Weights of a small mixture-of-experts language model, trained from scratch on English Wikipedia: a softmax router, 3214 steps.
Below are experts of layer 5 (counted from 0) of a mixture-of-experts language model. Rows are named router (the router's row for the expert), gate (a neuron's input weights, with its number), up (a neuron's input weights, with its number) and show model dimensions 0-127. Each number is 200 + 20 x the weight over its row's rms, rounded and kept within 0 to 999.
Before each expert's rows: a language model's description of what the expert responds to. This comes from a sample of Wikipedia text that the model never trained on.

# expert 14
It responds to: Verb-ending pieces -ed, -ing, -es, -ated after a verb stem, mostly past tense in biographies and history; e.g. emerg-ed, resid-es.
router,247,162,237,209,213,183,192,191,178,206,205,175,201,237,220,191,194,214,236,232,207,203,187,199,211,233,191,224,173,172,191,214,193,217,190,214,208,229,182,212,199,197,165,241,202,196,185,213,232,206,204,213,228,189,206,233,217,197,184,184,197,186,197,202,203,181,139,177,227,194,201,232,226,194,217,213,199,199,199,197,177,240,171,192,169,215,186,211,175,220,172,203,184,201,236,198,204,201,187,228,228,209,217,196,202,207,220,211,195,205,217,216,191,203,245,189,210,174,210,183,215,170,198,220,199,226,240,224
gate0,217,190,196,210,218,224,184,208,255,188,211,170,205,219,216,183,208,198,209,224,175,202,227,182,196,197,182,217,219,202,193,200,190,214,197,173,203,231,204,216,191,224,186,196,175,186,212,207,197,219,187,232,212,201,214,196,209,251,188,179,178,166,211,197,213,185,213,217,221,202,173,231,204,201,215,231,162,174,175,180,197,194,192,187,197,198,224,207,191,225,237,216,254,188,174,205,207,190,179,182,224,178,208,180,207,192,179,209,178,198,204,172,245,208,158,223,203,210,163,189,157,176,215,222,230,190,201,169
up0,205,199,222,218,199,180,154,204,175,183,195,225,198,223,174,222,210,183,183,207,181,176,189,194,222,215,188,184,209,218,190,211,197,220,195,174,238,217,211,168,190,196,211,209,171,222,171,169,207,181,183,211,199,184,227,150,223,208,234,188,202,220,235,160,227,205,184,191,214,232,182,192,219,190,193,185,192,179,213,218,193,182,188,143,214,194,185,199,203,233,184,244,182,161,233,206,217,201,183,195,226,184,165,216,185,194,164,205,179,203,200,175,206,220,201,190,200,185,200,180,217,216,172,179,216,179,198,202

# expert 11
It responds to: Vowel or short pieces inside long Latinate words just before endings like -ation or -ate, such as dioc-i-ese, add-ic-ted, immed-i-ately, celeb-r-ity.
router,262,201,200,199,208,233,183,221,195,208,192,220,181,184,188,237,194,206,209,196,205,235,201,193,211,225,222,177,205,221,220,201,205,189,209,225,208,223,199,172,183,161,200,217,205,249,209,223,207,210,239,191,206,197,196,199,206,216,192,214,179,227,200,190,202,227,209,192,201,192,164,194,192,178,217,191,205,204,232,213,187,190,183,244,214,215,239,198,181,236,205,218,229,188,180,195,176,227,149,188,197,200,198,194,223,203,196,218,216,228,225,196,225,227,233,200,192,230,195,206,179,157,229,192,217,232,184,223
gate1,185,194,222,189,216,207,252,215,161,205,192,192,172,204,208,205,227,195,183,189,171,174,196,196,189,210,235,183,235,171,212,200,204,173,228,227,203,213,199,205,220,205,234,202,124,218,188,176,198,189,201,219,222,204,198,216,206,243,220,194,184,217,194,190,207,199,178,180,199,195,199,204,224,211,209,227,205,234,215,197,190,203,179,185,163,177,231,232,195,206,172,185,190,164,188,201,201,186,204,222,194,211,227,208,207,190,177,215,185,217,199,179,206,165,175,218,199,188,194,167,209,183,218,181,218,232,163,170
up1,180,198,190,221,240,212,202,227,225,210,212,189,187,194,193,172,196,223,209,176,192,159,203,211,168,233,177,180,167,223,173,200,204,194,211,188,196,207,185,191,215,229,217,231,219,215,223,156,222,204,234,197,168,241,196,173,203,211,220,195,207,200,225,181,190,204,193,182,196,228,230,206,201,190,184,231,198,211,211,187,194,202,231,195,181,212,225,193,199,179,190,189,240,200,195,236,217,199,238,209,154,205,203,179,249,186,185,246,206,224,167,167,192,181,203,223,213,195,210,198,193,206,212,195,201,214,204,170

# expert 24
It responds to: Single digits and number pieces in tables, stats, scores, dates and durations, such as 1-18, 2-1, 3:43, April 8.
router,174,210,195,172,222,216,199,182,221,201,183,202,169,185,201,179,228,208,188,213,173,222,201,201,226,206,195,213,215,187,145,200,229,215,189,189,188,218,161,189,240,237,165,213,220,237,162,197,175,195,213,190,189,175,185,219,189,168,211,198,248,193,201,175,222,239,183,169,209,187,220,173,217,212,185,213,222,186,197,211,173,190,210,195,178,195,207,220,214,193,199,200,204,200,174,195,205,208,230,237,175,214,183,210,160,191,196,224,222,219,191,222,222,242,199,196,206,198,181,182,198,212,197,238,214,192,234,203
gate0,188,227,183,163,220,207,209,171,211,196,195,220,178,211,200,210,219,168,215,178,226,229,156,137,200,199,179,213,171,201,225,205,215,222,210,223,227,211,210,180,202,209,235,217,205,226,226,160,196,186,225,202,210,209,198,173,216,189,217,171,225,227,187,185,203,217,205,225,214,209,207,186,188,200,189,189,210,206,231,235,187,178,194,204,165,198,191,236,212,184,226,216,206,228,211,227,205,216,201,186,241,181,202,194,192,193,193,180,223,193,165,193,205,146,205,236,178,219,213,191,195,206,201,179,221,186,181,203
up0,180,224,150,221,176,216,204,206,207,183,225,209,211,201,186,206,212,228,194,166,223,194,150,176,217,167,138,220,208,240,173,189,173,161,219,206,193,180,198,203,176,234,214,212,243,187,204,134,196,208,232,207,169,195,205,180,209,189,244,222,212,192,200,208,212,195,220,209,224,219,220,203,221,211,193,186,200,186,205,225,207,209,216,211,182,203,185,211,201,208,206,198,208,199,181,173,198,202,221,212,226,221,207,182,201,182,206,185,190,193,162,213,207,183,198,190,181,217,215,221,203,217,210,197,192,169,184,199

# expert 40
It responds to: Word-final s and plural endings like ers, ings, ies, ions on nouns, plus s in herself, yours, Wednesday.
router,220,236,244,211,170,183,199,218,186,177,197,199,192,230,203,185,186,200,209,207,206,200,180,211,194,222,208,173,214,201,176,176,206,189,179,181,196,228,185,173,196,183,164,208,209,188,184,145,206,213,217,217,232,201,176,203,174,181,223,187,198,190,197,194,203,214,210,242,166,202,195,199,187,188,218,216,179,202,175,204,184,197,231,192,173,216,213,189,202,219,235,187,203,175,206,209,219,196,207,210,217,193,224,226,209,226,229,191,168,186,233,194,164,197,176,198,204,158,198,238,198,200,192,258,217,162,163,196
gate11,219,209,207,207,221,194,233,171,215,197,198,166,173,232,202,173,182,178,213,203,210,182,214,190,202,188,242,209,173,224,166,181,177,216,207,202,210,216,231,216,218,193,182,167,196,227,236,201,195,206,228,211,201,214,194,191,193,230,168,186,240,221,211,180,206,206,204,208,194,154,183,265,174,213,192,224,178,199,182,195,233,175,187,206,212,184,225,192,186,221,203,165,216,199,231,226,167,223,180,200,221,213,220,199,196,197,206,235,219,180,227,181,197,215,185,231,215,209,214,183,181,192,213,212,189,197,180,200
up11,239,220,205,192,183,219,210,229,212,215,175,193,199,224,195,236,197,192,200,184,187,186,203,168,180,209,164,196,187,186,194,203,256,190,180,205,202,225,217,199,192,178,181,177,217,202,225,180,208,222,227,178,196,208,165,190,173,204,157,187,191,181,197,178,171,212,188,216,194,210,166,217,192,221,214,228,184,201,214,186,200,195,193,184,188,246,224,236,196,221,180,190,206,189,205,233,215,203,193,229,210,176,194,179,226,208,252,231,231,222,214,206,190,228,167,198,175,223,222,193,175,200,202,220,208,163,204,210

# expert 17
It responds to: Space, pipe, dash, plus and minus tokens before numbers in sports and election tables, plus object pronouns such as him, her, them.
router,210,206,173,219,185,153,228,201,197,163,215,200,192,193,210,164,185,230,212,181,156,194,195,208,221,204,201,195,200,200,202,191,210,226,194,176,170,218,213,222,193,226,169,199,151,172,217,202,188,229,209,224,240,224,230,214,210,220,236,212,205,184,206,209,205,229,183,217,208,183,201,191,201,221,218,222,215,188,178,200,219,183,167,195,195,229,201,177,210,191,238,189,164,199,224,205,232,197,192,220,212,210,208,231,228,176,172,175,192,198,175,182,155,163,200,198,180,203,225,188,188,191,207,224,181,182,184,187
gate1,158,224,197,211,207,222,206,193,211,181,205,200,166,212,221,235,150,218,213,194,221,195,200,232,193,207,222,185,168,196,198,193,204,175,174,173,145,186,200,200,207,227,219,219,200,203,229,180,189,224,200,208,183,181,212,205,226,224,174,169,212,205,190,223,179,193,210,216,180,233,199,200,184,190,232,176,209,190,206,247,179,162,230,203,195,189,220,193,231,207,207,175,191,204,187,187,212,221,205,228,206,231,161,191,170,189,204,203,180,189,183,188,210,194,167,229,198,171,214,206,226,215,180,209,200,231,173,221
up1,195,215,205,200,184,176,181,219,212,192,199,187,201,154,195,171,197,212,190,216,217,216,234,187,207,178,181,234,214,226,217,230,185,248,162,199,205,240,218,179,201,173,219,184,202,215,209,235,223,190,206,179,207,187,175,204,195,203,181,184,196,205,213,178,200,189,222,166,212,168,180,185,232,160,190,188,198,188,188,235,218,223,194,212,218,215,216,175,178,210,189,220,211,202,217,199,190,161,191,187,188,221,207,230,238,227,230,203,226,182,207,173,168,203,222,181,198,190,171,219,235,200,222,215,218,197,228,171

# expert 21
It responds to: Noun-final suffixes, often plural, such as -s, -es, -ations, -ions, -ities, -ments, as in Decor-ations, H-istory, entri-es, reb-els.
router,233,196,227,154,222,188,195,228,171,184,210,214,222,224,185,180,170,187,228,214,209,186,196,209,187,234,194,209,212,212,169,168,246,194,164,189,210,214,166,170,202,173,182,200,202,197,192,193,207,192,192,188,212,188,194,224,178,186,190,190,197,204,198,196,214,213,159,233,192,215,198,186,200,199,163,202,209,224,193,206,199,233,222,184,184,208,202,224,211,223,214,179,162,168,207,222,219,202,195,225,240,193,206,209,205,218,224,200,178,203,223,226,195,193,230,172,219,148,182,191,218,196,210,218,218,179,237,165
gate1,212,222,193,234,224,170,172,208,207,206,229,243,204,211,212,162,224,197,163,189,213,179,187,210,194,227,211,210,204,204,211,203,200,188,207,179,206,202,227,194,225,226,193,169,159,251,224,212,190,161,185,201,205,214,196,213,204,202,145,225,189,205,231,174,192,175,221,221,186,168,208,214,229,191,169,189,202,183,230,205,197,201,194,191,174,206,205,224,197,201,179,179,165,215,207,220,195,188,214,199,205,198,187,204,202,195,183,212,230,194,196,166,229,222,182,175,200,204,247,208,230,188,200,156,192,186,200,175
up1,207,197,179,176,193,177,163,218,177,191,242,185,216,177,209,197,198,183,229,193,184,160,182,193,227,169,197,202,180,226,163,218,207,196,165,237,187,203,209,236,206,218,232,173,155,218,194,221,222,194,211,165,220,174,213,213,196,195,206,199,197,196,182,197,199,184,199,174,180,143,206,193,234,205,196,168,222,221,201,171,198,193,192,214,202,213,179,212,222,204,231,186,197,195,208,189,206,217,186,219,197,187,224,178,191,185,194,172,248,227,186,219,199,232,201,191,217,178,208,183,210,219,178,191,177,222,230,191

# expert 48
It responds to: Pieces inside foreign or Asian personal names and compounds, such as Nar-ay-ana, Shir-ay-ukihime, Gr-and-son, offspr-ing, Casiragh-i.
router,195,176,219,216,231,177,222,216,234,203,202,186,158,249,225,182,206,232,180,215,200,166,216,184,188,236,194,161,207,170,188,202,227,196,215,185,195,182,194,190,198,210,209,218,207,218,209,204,241,207,192,208,201,203,190,211,156,178,226,183,206,180,221,177,181,186,213,196,219,194,191,203,200,206,206,237,158,217,207,222,195,224,196,194,174,215,180,182,201,205,176,175,163,172,184,185,196,212,227,194,226,195,171,215,172,222,195,173,168,178,213,180,200,180,245,240,192,192,221,211,227,215,206,198,196,210,208,185
gate1,172,207,164,183,171,175,179,203,212,205,217,168,197,217,171,194,234,213,208,197,191,211,220,214,193,216,207,236,201,182,165,172,254,174,208,178,174,183,199,187,203,221,166,185,195,190,218,169,198,224,207,180,189,212,172,185,238,185,197,195,175,248,200,213,196,188,205,210,196,215,182,195,190,191,197,213,213,157,203,179,217,219,205,206,184,218,184,216,215,233,193,195,171,243,202,227,235,183,220,205,225,175,212,221,198,213,204,193,184,197,211,207,189,161,175,198,200,188,227,194,189,234,242,238,194,194,211,202
up1,210,209,190,226,195,204,219,194,222,167,196,236,156,166,185,190,197,206,201,206,191,198,222,168,210,207,167,187,231,192,211,197,216,171,197,190,214,203,233,243,195,180,188,218,193,203,163,203,205,204,181,240,170,211,212,192,206,190,233,207,193,185,195,182,183,189,190,162,213,205,175,213,188,208,180,213,210,210,199,196,209,202,207,205,175,200,218,181,202,202,242,181,224,219,211,194,150,207,187,176,217,166,213,169,206,197,218,171,207,253,210,201,160,232,207,171,183,238,199,201,180,195,224,216,209,233,218,174

# expert 34
It responds to: Vowel pieces like a, u, i, ang inside non-English personal and place names, e.g. J-a-ipur, Zh-ang, Al-M-u-jazzal.
router,199,186,227,191,241,217,200,240,191,198,183,203,183,188,209,221,210,223,187,189,196,221,175,191,171,174,209,157,194,190,208,231,196,196,241,198,214,216,187,176,200,218,209,182,203,214,184,205,207,185,205,208,194,236,198,156,179,224,189,227,217,211,230,212,188,226,226,175,227,166,197,170,198,181,197,225,175,190,179,219,201,188,196,211,188,197,185,197,214,222,189,191,204,198,175,150,178,189,186,173,179,193,183,196,170,189,188,194,212,201,174,201,232,242,192,195,189,199,210,196,232,160,243,167,188,218,176,235
gate1,176,174,185,169,199,215,219,219,183,205,220,219,212,210,219,215,212,235,195,235,188,174,214,168,204,179,221,181,176,158,177,202,185,217,187,221,179,245,183,227,201,223,179,192,180,199,194,189,232,219,235,197,213,203,207,197,182,230,224,213,184,223,177,150,186,216,198,182,202,212,179,180,182,208,161,215,188,183,175,190,204,206,187,195,188,229,223,153,210,192,217,224,218,191,187,162,205,187,230,203,204,171,170,167,217,188,209,238,185,208,196,213,171,195,208,224,190,212,187,201,190,180,189,199,185,201,232,192
up1,200,204,205,212,206,212,213,199,185,246,221,204,190,200,220,217,202,177,232,229,196,214,199,191,216,200,197,192,214,220,164,209,196,212,172,239,211,141,196,235,184,183,195,174,217,188,221,186,222,210,263,223,202,218,200,211,230,214,200,201,221,195,167,203,192,207,203,191,203,202,213,175,164,157,202,203,227,188,185,189,238,200,208,162,251,199,244,185,181,195,213,209,186,212,190,209,199,210,207,195,181,222,227,198,214,154,211,210,186,194,189,190,202,185,202,196,177,212,201,217,211,194,218,213,242,223,224,219